{"hidden_act": "glu", "moe_layers": [1, 2, 3, 4, 5, 6, 7, 8, 9, 10, 11], "routed_scale": 1.5, "norm_eps": 1e-06, "tie_word_embeddings": false, "beta1": 0.95, "max_seq_len": 256, "max_steps": 15108}
Below are experts of layer 9 (counted from 0) of a mixture-of-experts language model. Rows are named router (the router's row for the expert), down (a neuron's output weights, with its number) and show model dimensions 240-279. Each number is 500 + 50 x the weight over its row's rms, rounded and kept within 0 to 999. Numbers have three digits each.
Before each expert's rows: "comes before" lists some tokens at least twice as common just after its tokens as in all text. This comes from a sample of Wikipedia text that the model never trained on. Tokens count by the router's weight.

# expert 10
comes before: ",", "\n\n", " The", " He", " In", " It"
router:510429514481461490511461476534514487488546539535557481456570488530501443438502451512477537513479556481564505347517495484
down48:425462544473511573485508473584543514513453461506641583494458492579484541568507541442498529556514541556510492501528521442
down49:472459467485455449496366494468526459427461563531489411488612470452450514438469564513521459552439439564468541528496536551
down50:582428483464529612538635461536546408501506556397565465426504462519450508396495523464498567532564443434437455516519540443
down51:386440524561655441551518533463445523533492499500585619556491420550526509471528406499524516576528552488491579586505587459
down52:452523528488469463509544536498430542486460607561474482515536492477514448535456592489485533541528427491611457500482459486
down53:516475546492413497420584505551400516417551457427469551627475475455472428574511411458551517475496498513600470568566481469
down54:504471515493621510442557577438532517478517539414482586499506459452475441399517498512467374411545522464483438475475549483
down55:563456440467547520463479514557604530540546485445477587523529520496513563559555527519519477442453506553507437468443449469
down56:437464527544575457388453555622463491490427459479479579461417498654435410509523449539503454537573504475503550548532462448
down57:556494461469491501511486540455596535470419572441488508444520418562415499603493578517476567461515494480462487522583476433
down58:413425565491430589532595521442502491465514519571513449525430541468483528421454545441492522442485451567549591508520624533
down59:499502525574511564531515563515541519483451486482466538524441514500546519522545456577511466491456437385575528470464426502
down60:514522435533517486590484484449476465445512477536528512463544487473464501440513496638490374519538458575481529383512516439
down61:540458565410560546547519475391443416489461528496445496514406515547590459466556495552567590542531476502417513448467575471
down62:389479588516562447523529476509505553547471515490461504501498567476500439540518507455467559526507367526562543509445552406
down63:546490474501535458454528505476575511360460462506514456497486442536519491564535507450474450511466497495547496583424466540
down64:555503525557388538501468501504528561526584514543451480461460513503437463390425485416500514459481623527466390514452541541
down65:490509504534585574477511504548497516481505515612522446534453489514444583567528466539582614384494437547539582456458480458
down66:466536552513486490549445497566584541464515520571586530561474479458436511478452560482367394522466504468588455498505503468
down67:418456582476674562430472554545535446514416510372524514435525510520555465435511504503529487618600506497423534482483487465
down68:477585513523518517535513449571467533457449547532454521573449446508546477397614483493514553494544490493509575483496538415
down69:435434519462482422441455465483419518443508513430526486418547568526527517389474573442518399536404466494547570633469479492
down70:546582489417443455458619564368502517529531484506515521502454507504494438523517547496468488557485547466450497482582480539
down71:430521521502419442553570527501551578511521441482529599433525542491527481512531436526502494517492441489575492587464414540
down72:498441422540531603533513528426552415506481474553515472500506464503485472572536448407558544567388489454423522465538501518
down73:582516514425483534620571474463486492454439496478558466551459569537510549506571544555568510551509524473484455494446526472
down74:459446588504451469508547487473460518480483535534536597467590567615513582497511476487429463464487537467565431536539515547
down75:434516455504551514521517523534477509596444489560539574567632456490511510494546537556504468575464581408539586401498434457
down76:419450560523579542501553540421576512577541452489510528519533481534582529508506478506559549423539470513459464485540603483
down77:514512463475447393515548475589512496519548469411455533456469540577545616466484466509484439569494484490569477491456579535
down78:532472490526455542498448593401476546523466520554460479408519438504462557507410592458525588431561431555355531599561471549
down79:509530568484449499520563507504604531476568565470502427523515415435508561460487560493463318561468463538535528627449525544
down80:529473549526506469467455507459535531506519500538527502466539513478580515568536484474510510499587507543482444528412462508
down81:526515503544538516492554509493532533513486599525479459460531502486475528566521435631552530524566549423497465499537501422
down82:520567456527491458497446506542653553496581503527466501497473546444436460565431500504462553517527414484508461551510543455
down83:449480441452545552471460502475475481476518486532566529508423476481586548451540525514552521515539452523563510544568476509
down84:530495485556509476541546529533455537516511541417521526518472412481522602433523585540449513498519510413428481442491461513
down85:398476485492469516459471488510432525542436460620571504522464451517474547482525502480498524511470554455533608527409470568
down86:535507433550544486482433495420499433433474474492418507479470498526595499480558484494545484471575621508432503427420504529
down87:476603456529476492506527516525567525450513468517509510471484457538494510462489531483554520563506539451499483491494436419
down88:512589408529513427502528425527522536497537519561462540392494520508555460556479485522459498455439520525481531495464471526
down89:516452508453485504443432443499517487541520464560499515551582446501512538625462483448501498483453420525485508461350550521
down90:584495465440486493488509429499521470531540501512468467470546601517411478548535518509523555486451445513480446468442527462
down91:531524467497489510528493499457389427523505447465434528422571563517477522502469499579453507509527404519548523431408489437
down92:373568502408468467541536546443450595463572508548483445646450503449499487508498528483595533395474469536542518638488505435
down93:448588533538490539470452511491612547511469456515501583514563431506526574508369512506471464531468501586404523503502468570
down94:584486590497497498558503595565467537486513439459490565478496554550479477434499542484537466580499486322544491480504519375
down95:457476565575418495375460530517504546559464564515582448504497540580468504493448397523551517603452546467482474467517437425
down96:530462432465458526435529444507517494364487546396463453456555522570533421541432509511490530600463394483579490589490386421
down97:519540462427524517609553463476504542470548535552567491553415497493497442511452529504525542416568584547530429518517467605
down98:560465627455472536549475537556476459498533499499441522489551532500591513513533514498548438467413486394528448601512482463
down99:528468566546399511437504495502514558576534459471470420494466590515448481503576456529550514511497576482531454471547553449
down100:461512488480437483456482507503574529502501444494479572564511529596506580442455473395492546514575432503537493541483601488
down101:550459500507467437465495495561551433483542502505448422538540518512509541515470541462492487537553511525396514492476485533
down102:441489577488606555596463486515531424474503468483486555424514423509491500491491538536493462536571494504460538575602574446
down103:491529551550479509554441544477435467486576475444554472462594588532515479492490494448438464562563525509511570494420513563
down104:457473546501534512457526530555503448543487602476516559437570441536402462456583479457467571504512494451531549522469541446
down105:500524490488517456502427594512480433458492517461611478499513478525525506533530535505482440501421471537397589581505449376
down106:526498632495503500404584477608431488553428502477460451553507463572492534537485545575513512501529537521539524501480486524
down107:547501541466510520393460374573549477494568453505546522451565473401526491502541520502513407568397470502551462572459441405
down108:532564475494422575508544443405539556500500486574453569478494495577516537577560537438476484479525456454521498473649498481
down109:532580478505517461396497517496543531509454542517497491475491508523406500472496411541478494550474567554498436553595552579
down110:462482508509468533540440487531431505497542519543553502510553546410566525483469535470484515555445462551578461501437554538
down111:430512478444433495471555577496516452574526509495546565539526565477517557521496545411550538587533528523556520475429493560
down112:552550482417491406449521484609544536539509491433480504519527486532525560495562463650506500477514425521532445449512506439
down113:573461493515457470454481424526511432448569520488466447458529518461459402500524425506520492484506499486455497465511454499
down114:490515489446513524642380526526444589426520499429555452483446451546527588539500540464464505545510534566480534505589547493
down115:588633398484458429487566474533576437510468467501525537535432505563560578543461591500523487484534517474515482480549567458
down116:498532403564500488460401429457483509569530425455528551480507452428544519501564461469457539543564471558561468504506488511
down117:511487498598522568419559465523491531495515482544525552447546514481517520523424504511428481463445538480420412450463504551
down118:461492560536459416545510438512500387548564495560533526497494511474493472505444447508547467543408557448431474463500487516
down119:445521465540542530541413463470418590541567532456513524462477526425452486473521429569551576447481462458595522515485488459
down120:516541470484483475432500490526498422440521526417540480547548551509475517585480475536469536443503448480643485454345479522
down121:441535527489472547424485537461544457500609417500515472504488485578553485458420487498513554492487442547406405580518503513
down122:462497491520486549517503510503418462493573513527463509526479496473433470508534466523476467434418418414479583529509531517
down123:586532400533533438564564530567474546410503553542544508544463408478455535446485511576441511486399592489523508516549547579
down124:510495505452519479443499489512551513576565495591502417418514535496515491460488417443495487538513501549527404537597472562
down125:491493560445474590451565497537526548515504503577584437594424508534588479521506513462498466444543453460510529439505517511
down126:584463467477522513471470509466571542459538461463499481513524490428487482521466541482473486407531416518522454428384557504
down127:472462408490535541519495491508580501571500456654474524486504472500523536481606500514554449528539442538512630484527455579
down128:467454514588509534503479480505550482521510511562505555508474537513501531493496569453553559468489492500470499501469561544
down129:444459466513555517429448508468510439465496498535503418485527553387528510565438545543486488522458463553370524516474496492
down130:587539493499464487525487563579540454455524452429534439512471481564508524517573503476466511447476494549563585533523552483
down131:456534464546475508511486596551578439460615402533588572514492455492459551580441486455466460520460459554436511578512471479
down132:469366451471502500463554500464472535474483520611475525503487456458499437381477492500495464596431479567452453467415495581
down133:467508480520459468464523515587523439537478468487488479450513533512550470456498504508507481488496469495471564496574447477
down134:479514527505575565539554499529455535553460470555579544512478523509486526462433450455568471532540467536539505531487576560
down135:476484477501493485575406498487492488571513514405469467506466545504487570512525558549535536606534587504522549541578523422
down136:479446505409565625429466457501497519456518572540544609538496488523491480563405543500479444578551538555588378514553464471
down137:524578472421487402500470481506419458651463547520469451482528581550435531461476458507476436486584485576426561454512508521
down138:488539529478544557426437440601505443453507397459508495439548458475463662584419433434476472512554567526521558468493474484
down139:602505481536465512489526517501570410542526524556563533515532517486502542555454516516509472426508509548422537481556493496
down140:567493490497572518586584531518463457493474499449546537486451547503480529523544478503528462499561529433492531514561486569
down141:545476536512465484525474436541517605476565418487455496529518453523479528515502509536492355542411529433569501521529519482
down142:432407426487536578496488516515504516516472510523551565437466467479589487535491501496518486604511469570553543656512467608
down143:534479471412462518552472437580568482495447468504499485479547495498535476495561448540463473512463585507526447502507445522
down144:522513522438474398479510393547515506442510480493402523481523438523555477479509491540458454505507544501512459465449488475
down145:556492510516474585484543511473449450528451475481490433500515470486469523481493424565409402538455456541518461521476529522
down146:429484508485544466464502526556521506519615546476515534347554403513525509495494489469506518586604471558532591578513472496
down147:554451460426549522519557515467476447500497574503533538451412517367512511531535517557475481454549496466492556584510477504
down148:479476466479452450520492494470516500451515578466555473545514423504483498514467482474541463439585468499520431524491558511

# expert 4
comes before: "|", "-", "=", "The", "In", "On"
router:522515479452465512525528459440469468552577488527430542460471532411501530486502425531448537427484510514490543486417549447
down48:436377518497451578453542544508424479523446514550494469534456532567513644517539609574492529560497446509477551543596480492
down49:428474447468463487489441560465459475474538537593464462524457546354492558523497523423438482408489483557557509466461558564
down50:490520481514469595573514501518551475436542510505556501407504485493586468457527559481520472496528544546492557531612544492
down51:416439557483463507454546587516495566519525514545536474486568511533503489521465560575434519540441464585458474538441606496
down52:565529508417507526393526606567466487421459567421455518463528541492485487568420518487444550567587542536611489516459493431
down53:468471450460522454438457493562526496480511454621544510601538572520443464550411553430431461485482562414471473548515527547
down54:491442577569537489419460553420524418582550477493507504455564461486372468452503408518598397556516515481436496480467457564
down55:572511520544541468462461467522527518537460533431562515527490475508490540469512555532602533581512537525461361506474458465
down56:478581495477520435540527572602376509529447486467473550461419554471521460597504455574461443487583437503536515559531535490
down57:555446513424537506438506519475502444523540609610567476493537439476403360560516529452547520513493536385493533532623514488
down58:428508519482448553511606491446495518533512429523530394509484583519495520475427554497586497463465523474563630505501626461
down59:455492510613597532569518557552524561519571410542593543486532432533475463493496448551632577476448525466539515484502492523
down60:521466509471519562500474539582532456483509500580504510578526512460459513543356484523376402558497514494485550460517478492
down61:463416502471516582512482407520477450457470515617469480580531513445493455539441496518545445477557489455515559477473473457
down62:491547513438512438516523565529526587473463477480460552553455520413571456455543446436482493451535406543519445517481529424
down63:579549415456471499470488511441494477466497495499471562498525444498506476554522466495496433569424606557461495575486537528
down64:568513542476528504462454506503475520504617494526514475454543515504363437407550449447465560464544507489521458491446477562
down65:568528581563492510399546537483422553521585484494551577462420529492504582533407517467576522471510533511541568495490570435
down66:591542541481508414496502581538541547466498570558525514559431486501425515525522514480408429578591455525513463487491554577
down67:538580523477516476460488550463496472520429435468394431450485497559469422524491444487563582530441460457399427529507481501
down68:493547563511501534568477501545466479410497492526493491514539457400524503503549580432592535538508640403511475477537487506
down69:565561514456431480459517596462479566491463449508522473448564559553459492477503539552479560507461497543571481487566604515
down70:467509474528518534491463579495477534541514483566386448572432471489484451453529565449532445534573461442504512434542475482
down71:472554425529470489509490541515544614441572457509597496513507575466439521569536537475464519502504432538461400477512502615
down72:521478450548457554499536485453469488458444588539513444493439536568527480508542574471549442592432576472562466444475504582
down73:569472484506409482582482534460571504513514504486575420528473591437525532456562531481464473493459487472481430497488590549
down74:537469553494491487549432469466446541512494491523567526422546578506549469532491517436486425427550490563498493469524556548
down75:499461399504498416522503457508488476578456443499539473462506483459474513436539501500450485476455539489591495463581490405
down76:444461539541548543483441537546540378614467462543426480499492496448568540525461485502566522497553492484486574546496486384
down77:543557501565410439512477531560511504558454504446434512589409547529528596469468490509468486499463536566507544486488582572
down78:521512517403417555571490498467478630514479440506450502517581400533499549499475577561526500517514502529462550439507515491
down79:484492547488428488576548533485539464572484504521498355493457452492465512485547605501452282581523457525521554502536496587
down80:537520529627463598439538456514478529509530534526477534517502472549573543481556493496535535526511532565434531539521500461
down81:454468543542402538506475501530532500488472494405556535529516423550392499509487452555578485537474522573539492459575442520
down82:537460495509510512478446613632439538605536397547448566467430526433503555451441501502441495517508434583538450508519485513
down83:497530475512547439613454491546506598530582496604531439559417507537494518490531473513566509539455443595574566597487435509
down84:474494486637487536500466489538491608503496514486504497538414478510578566478502554527533520529509527427446459484624497457
down85:437535508431616532433503494451494457545554503550551493431550563544507529468523496579476537502449532583506550513499487496
down86:530472492506507513494490551362525509475494558420474479506547436445576495406593596446521526567495515547453460561593552524
down87:523490483553456450492541399524506530609515475480415480509535472589501450488560484495530541509433422398517481550477492437
down88:403558524587564462569532499475580562461542479516462554425526488516463542598451515486543499499516528422451494447451501450
down89:462454526422525441541386452441439536481583544513532519489508410527504466566533571495534491496452507507517485530427536501
down90:498502520408452518513505477483526532564479497397541525567413538558568522553495525499505491472489522475497477514364597505
down91:521599580524515501508480502486413469548433464535488562502563503556545478513526511505545467528569443591428474438506367511
down92:386547419429419541495479550406475522453524520578490455527446451507484467515477553470544439469473485550574457550426540504
down93:548534505452537476494476482523522496408431411498499519516532451553564543479471498565546474498489534529470520510507471522
down94:431536593462527491601500587519495589503555545540513502462569550550457499518484462483522562537506483400523411466566528385
down95:483470563506419479489453548501539472580434541518482474464544505508451484495403456526557458568511550455531489481517397456
down96:421455516553451503492464515472527471457530498430538473520482475573529442503355514562416522457491487464502449477524488468
down97:539514479473518438502504468504508636471503559549496454528440562437499451547459522515523551482528517520491501426494452564
down98:542517591481540467469465486571518466517582522452447521459532520490539497594516533566417504437499465497536491591525557486
down99:566482522511528493494512475448512481580491522474470501513497424476461486513575443496538511538493503430526531478554502544
down100:531542517537429527526483488529568491449527579346512499547543514569558517429515449511626566476496448496501480540553516472
down101:576526463510552522530448571562545509494464499481430458563501570523563519496492587502477444488521435569450598538462533558
down102:463595501405469557529429514566527492450536499511531435365515397406521473505481520557468524509618503474485504513554550512
down103:505525500548459386519438565486551486438527483459449507378611507553401445492435467474392489532543491526456524510483518510
down104:460465587530521561520544555483525558462436577511578589560476516485526618567499463498431568495499589521468481493488545526
down105:547470475355535565415530583475484484483507488562501603473504598427494444573530551515477512437468596577515563556507494481
down106:480571557525542597539572474692484523537494542439510537481545521537454508565494463558521509474445504522468549522499539529
down107:463508583514408477409479420497507456471532445485613447433448462505510513460467404578600534500427479473526496589554448564
down108:510468466511582518521544419446544488442535488595466442506601430518488488583560498537540442467471473573475529476457513431
down109:540543558625525545482559565423498539496468493539511460460472491432466525488510493558487520551456472565552423508508575551
down110:463547532491382465529526481539530558532527534476555542527573508506476537494385558451540457512511448504558497491453597442
down111:431500490464503565525580544466535555570497475432607564504450519492453493603569493449527591538434515566604543475447511508
down112:475518502494543604599482471522574463440582483530480488586549507563526543481508428557536552526504535558504545507584573582
down113:471435554537566506503549483485496563434477526576465486513538469568470508463421483453577470556511576533534513463514480523
down114:409449504458524583590487497491476560510462417524565423431503513527466536512486476592475530518417527576532486498457525501
down115:533607496436464578456534405508479449475464442524518589526470561448451506514478530509534459451481518492501412494432660566
down116:458507482547508434468472454492469418510488491451565507503473524374484501566489464529578543600494508507496486517387496492
down117:535500404484611455411513531494486580533488489558507518433467450461415527537433408430574449426456468624557444545413503474
down118:456432417600493506529462519507536427491563533540591458502506529402513525481466478455505518517516555427580445521473509530
down119:432461473498495563521492529425483516499540424412572481487477504530467560480549399450491547417532494515486450517501566551
down120:465426466456463459489542533481525485504530597522561509405491465474541479538513502469578515479480440557555515504482537469
down121:500550552522515561472481535439613485456518592538409508493483502520448546526481489560536526611437451516463487491542496478
down122:497566415464480562478472605522458527505610501522459554525471459469507489532453497515489463428430481431514513544557454473
down123:512536428475614443516544449562517434518415459596522533569494460557389455544472478557409474526485564426512513550473490594
down124:501449438536432609553525595480529572495565507593523433467527522543392476433465505391477485565471544491495451515530443545
down125:490512534462472595423589513509516503491518518501560480537496481469545489525540589521460477430595502470568537396477522603
down126:528448467530489456537596426411383548494515546507437468484545485484492538461471450499402471539585523518447464534448556512
down127:516479515527499539500469505602601437503489543564542496451527485424488476464481490482558499623436504467529545459568482490
down128:464484508511562501518442552556528525496510515500458546507500556493488498497488556462441487527530481524508497516539493543
down129:580481519468515504539498509536476480526320488493541507483502538420522462480425521465438511549469530613440433462488567496
down130:525529468489550536421508444525565475487451437531551469461477433513555516529558542488455523476472487478506535537434497526
down131:470503485485537448467493587478567460536604463538565541479449499416429454586463480412457474538459447569498436549502373478
down132:470438555489485432432533529478478415493511446497586497491519482515404428482512417505454395510474530639523445517436452568
down133:501546466476509488534517494645550456522467490449498530491476508506507480493512463508532548467446549492486521491492424469
down134:466558477589513490551486495534435527478437465528579523527511461467483537445485424489436491464519472487541531489543514571
down135:514501525431458500556418486481505597529498415519466498498480498521526518465467483556485499555546495460514478504455507520
down136:475518422535429571501529476472563413462619502516480473578438529559509509597447483504452557542528418502509372544430502574
down137:473494402437469437578549496553451582435524667518377510539431501566489521446462460489456576482550501468540504526560479453
down138:472504519524448515399432481566576475432429392525509487488598481513535553476479497446460479515554561529478616459528488571
down139:511427457509477511476557400548485546566559504580537517595492552493490531516430552519417460439494446488557383557552526460
down140:554584430502477513456536476485510457526498592432510507452439533534551528501488468481548559526504485499522562507604517470
down141:491466569513502397471537520475441558536490469470432517530539487462412541525509494568420398540496526523552466481407466470
down142:516393502504505487495462596464506413449493571449538541376450436477503425497503605450472572570481524507521548509530534578
down143:521492519588460566608451570515476559417395460453558521573497473492547509456484516580478543487465512491511436496531462505
down144:493483497488560441490502457492477487482526542471431504431458570433509508495424515514508533523498487558463479492487470504
down145:529564486517455491507539687509403498492468572575536576491454422549522499538483564399592413512480432479541483535595610459
down146:505530526424573538439549597599454521485559457484514493489518453502591486464500482506473561568543542567526605529484492507
down147:496543549477606462573463451508435592515469468559440531451448481401517457472467467560479456517583534550485559513494465450
down148:464467451528413481553485494489552515488379551419487470501551433499540480489514382420568423574483482470512510483389622432

# expert 3
comes before: "=", "\n\n", ")", " The", " which", " as"
router:469446480599509559429549489481489488427557511508477473522527503380483508468558462487541510492515473415556518480679533618
down48:483487455507531555554427531551477461474465447498424522529561522504475610593474554473549549516534586547453532469575517516
down49:498492512414437456466460446436499357454522489563560373443577518531510570444468533533402440448519394515479488473556592488
down50:519445472456477478578459389552542431533565585464521574430535429475556492412503488529513525483541474504481450509555501414
down51:539538565459505449496625521470475518498522495431451597442490527554510506505450523616440578586526467441492495567410504471
down52:588543454477446575522512546507519626475530583536513512442530475470463493633497534476534473556480526503572505543507520559
down53:491473461506468443458596563508580474503512456486464465567570450481441529572511436424519495517432428494491524392509442390
down54:577496538454458500468527562442468490499577482486457610480526478426491464422576440468476469441587438512503471441607528508
down55:615435505532465517484514507464510563602561511469531498511600461546495543543440521538572419534555517507569477472482497471
down56:544487531522466450444491544565465511445437481530496403519413540568466474521506458572393492495553481531507431478465478589
down57:517492440513530538543499541545554425474478607574535515534511520486404432531538504461496416466542458459492539492532433481
down58:479473531498477507431523473402474486451579497522548438581427539587501550461476559481488472513502486526562571557577553548
down59:595480506538535497505454403518536581441436531459520610424444479458466527583430481614487573491602411406533562393542514507
down60:453460493575537430509431577515434506532501499497531535481477487522505497540524479600500444491563485470418485392544452470
down61:446546597512567486518395420535530484536444480513505471537558470514593539449547518531479567438524542542445440449464499498
down62:378463579439565479529449554535496543521500477521463545524406484458518512482528554484489546568565505564522464464511503473
down63:556532481516539528435503422444578426387436504475544449418520467506455492490460436444518459515447481571481389542476513505
down64:548474533492516491476447472505471655512515540497452502543559578511573470496471516391480560469545575552510428531504551583
down65:512536557465552496409467491472537529472509545526518450430478515551444515369509526477502575436396471429545561490462488485
down66:542544554520489432530539541566546590462541512571528590563474416521431381413442519552409504537559533477593581560450545435
down67:495520465539555541469487481521546467443543442412510483515466544527456459480485428496529477567571466485501529470524527462
down68:500533473575512418499544485487446528387369429558459432521451464420435446465512516545585589472487637536465471496512470480
down69:515423577520521447544499504510356493532477426476518532491563566470472516483524515477468389505393506556582621541545478475
down70:436549531535477470486606597489492532455525486550409482483416485508515434548578556442515542541490483481465538463600456422
down71:503508464522425421529561467637513545477544548569474556511448574501454503555491475505538511537536514495451413545602502554
down72:406520434544369529506548490425510413445496493544485474509470460529566436492569454429528451561518477424506526416445470501
down73:446478555497509469559535500486513454521496525631565459478460518572446480513524500469501509449510502432482490515540544466
down74:444495594516454515511490512455424506572475559526449577522500564564456476561534461532488418452502565410460486511586502444
down75:544468524477485476367465559429489452484493508521467499411551469490500554468527513559546486504497532524531473427522455404
down76:496542504560455524463488619474524373533478441478510494458520514539467537398523501553534542519496444489580470447562560454
down77:473503515492449446549476555536501454423482528520401550527479511503506505447524464448477522481506659541507586490482582481
down78:522506513538499557477404576370438590444544465455459525475519482485559506479532536486533583533525514529474589511473481556
down79:518503562447485480549525436439565522560525541433509420496440575439547534516584535528466372479508428580528503602520496628
down80:473570541551485501464532489463539499575511501498507512518479523588427539563589398504517477485508506505528475507398502495
down81:506486490484514570477449518534521464448517525391483491439497479526471479529536475584512539496491592502489540485527387544
down82:611504394530506494463510526514543542531565406476553553490395517486475605500485496476448464532556419589514520617593530580
down83:450444339524457539566509459468491586514455477490569444539451533502539518437529489522577531513528484557566541557495437564
down84:505599493552489600401550508509549522555544558502529507508444485513520519402464466534559517436578463420475466423437494408
down85:433523498459470549537525512473471485612510441544507490504570439503479561463453490519504492502526510651599401453515507512
down86:530482488555551527490466513473458522428485506604530514510514519493513482470524503536538438530522640529484571495488596512
down87:471489516577495513601528475520604552451521417508609473509519562561418474576517532499496570486488481490506456464529471507
down88:486462485503463492496645562492515518482491472523576498433509520568488521449493520447536472542465512539472336507402519504
down89:552525459445537503520391478505532519533554543480503465522550427475575528536505514494489426500456398535481407527490582433
down90:527436459398422440539484477503517507491528578465477503546464524476576511520484511595400521506533461548438552481460512530
down91:539542458554529516529562497495424505524446449464495523511490502509517523510410434432544493540499586526527497435414419541
down92:425549497515506498605445505441461607522591508577466482608446490487547556518490456469498483415410469472564514640500513513
down93:481550516514453462516457439532497559452532454547483480556566480562549470547461524480543528516408606602438557511499406515
down94:558558488445473457430426462511482516477547468534487481508530447545433485513445487510490540504652489432613561547486479460
down95:459454525482400419468478456490372508479531456494482514530508536375406537485441456507549494589466563469494452433503464612
down96:453525457562462452525518429496479509495485552515470399473552471506489459483484465490434540438433501474572477507455465439
down97:524537418456518542506505477444494609504449533477576415547429536402491480471487486506568525409489547460534477522596537553
down98:580530604506497504536436501471512530590535477561413608557522435434502498471489485514442557536518501511550483530489468432
down99:563577619520481559500495457402551567583484452495548443480550528492472511534480490620579496565496521421521547485528494480
down100:525453512461449525434530506561578494472565477464546563563561501551428519386424557486570527514453525450569397530546493492
down101:487478453471506536505491518506554541524530476482491477527525541494527507551499555509488490486517541491443461524449531494
down102:506533479503493507550528483501504474541490510448433399430518377549494466534474499429520536468570409471534612506617507523
down103:515590516597527463520531513502489503500494488447482409488583523496398505407527532435434521594468516574480535523467478505
down104:581450452468543581455553494503491517514473560500545550484482508464454538471509428538499573592451512585423525536573500502
down105:469530529488523503533444534546467469506575562502565512522562531559446499500525519549512468472519513446388520522536457440
down106:476540585451600494501558483646477495558493442438493607522439488530486465466482480473481524505493374515504554460524454475
down107:445516516508463424469511425535538528430507583563470429536615487425457546542421415459470514445420462489501566592582437535
down108:508460472382556487456511506411536516468605554528423557439474479531476498535458454443514465535505523497482441529492450476
down109:397521418540523502525531471420531634513467441434505498510419476507496536529451421549505510504529497479579401518513508546
down110:508472487496480472507419511545476536522505587506495448479532555439441551496435568462471498496460442511524562433556568472
down111:473509545499481539462477525555510498583419470443538657510453484504540550598461463557445559549602546424585590493497523572
down112:436544563437454433457461512471575478520498478495508527547629474497528461509488521548446539532510489609473485486555532486
down113:424450499424447525495527485449409588432573495597530463456444510469548353411533523530519553515487502422480467467410438410
down114:501521560482546482519505463511509588495500590393549461539434550446434464435459525585490506494454620510492532528559540545
down115:498472514429477558525571410527571559530502511537503527547471628482527496505455491531484488517530392465482392452500595639
down116:536528526563490452472428479449531563536555426511491483470502578472435517490484466586518475613536427583575483429484551462
down117:541448506517599476456542581444534558557495489463451468500438431443445438523427545525424433536477524559460388551394561475
down118:475523470518523544462412428476512430515511472479539510519516530487538457464490443525584504566499511498591425547464541531
down119:513518433517572484573401457419472522504689517499522496472463582450448512508443429499404442459539508420524440491521529440
down120:493488384510443504489424494515605427572491566534436457532478557537480535599542571519506538541466536564552428371501414470
down121:527592498527487542480537619460466508527508604483474604472477450469470502515454444520588517566440401525466536524501440471
down122:548571491485406503538542641554482454567592474527546560497516480459488466498449450482455498491463489513466462547517414514
down123:533505454525480524638539473583470493471484496516473529583522445531458488537445506426484460498570466542511521497465509686
down124:502533477485477550515517509487452569478534513518423470433577446520422466511520520390492572481449567517584488494573497501
down125:525519557386421545524560497470512458440506457495666627530455555512521398465534594461461460501608466502429454481486514497
down126:485498498535428539513508478459454538526468511580440609557540515465614486480595536511452480499442547706501434468461551511
down127:470506514570508519507490491493522534522507500594588450523535434459493513533532502507584527535502439514510500462471544498
down128:479443394537482451502527502526491506546488581431503522531491504420512537491474556522472527537454491501453436470446532506
down129:509509559511551597492517493484488471502478450450537456462476485483533431483481501593447523559345436493425474406480547436
down130:500536474565463572497561573497482487580555494410511393522469458587528551444466532461459497489513560516611494519515578484
down131:473483502436516457473542491514548453480590410538565525507449581521439502390402557430448504555459473477481458611552453509
down132:497433576516436478581537552479483497585514468552631524472567544502529402458465457467437419498454553573541474420432486544
down133:509508459485445455479487478645521470514481465479449507447531459487541484505518512510498531457426493516451499523502451468
down134:477474463454533516480623424420599557497549531473525556494427587510446471523506550495552563497491357538530453536458526614
down135:472505491512481455463450484509484518522452507444476528461494491578456479560553530544571523587538510558567495511482525458
down136:399582449513584488458458561498552404458513508583394535515447492573532498605484493533518547531445485509421506557492544513
down137:508573537538543574497507446507459570574554587480514429552441558625457487480574420528422533565475514561606487572561456474
down138:475499496510522573424416442544532467506454464489518518476508475519435557440456500488373485586644517500504579503447493540
down139:579482539468442437499498434586580573546539517559437624639454465544514554489461486536526514489521429510460494473557505476
down140:493570412519535526616562552555518385496425468424535529529454562443540545453552452545432535484593575419492459448543502545
down141:541486567510429481478467405469498569595527453478487578523487498484474541542519491577390428503483498400535523612575622492
down142:474403508443512487519466533479523397512515524544478570487519497525550455531588562549423564509459554495468497456528466565
down143:584534468604520563514499625476583483434406517422541510511548519480517535462454446460440575449576457475448492461508451478
down144:447490442442423495462497443502474476447477496407488505482502536438506473492499488500503487497525493505467545529545446499
down145:463473508585396404442582488560435410555521500560507514546520500517480561449467539543432531503427466457521423551515485502
down146:501492533535480498398414601523478558510503451526545552401515466526575475518478514537574502526543572525528605527518494496
down147:588555494466592533505410569473542501525479537468561454525490388407521436581512464496460453523546474505551553479481520401
down148:417493441522484419487450445445406576471492512553520423521535410433488515389458414503487489577545432439497509481474532447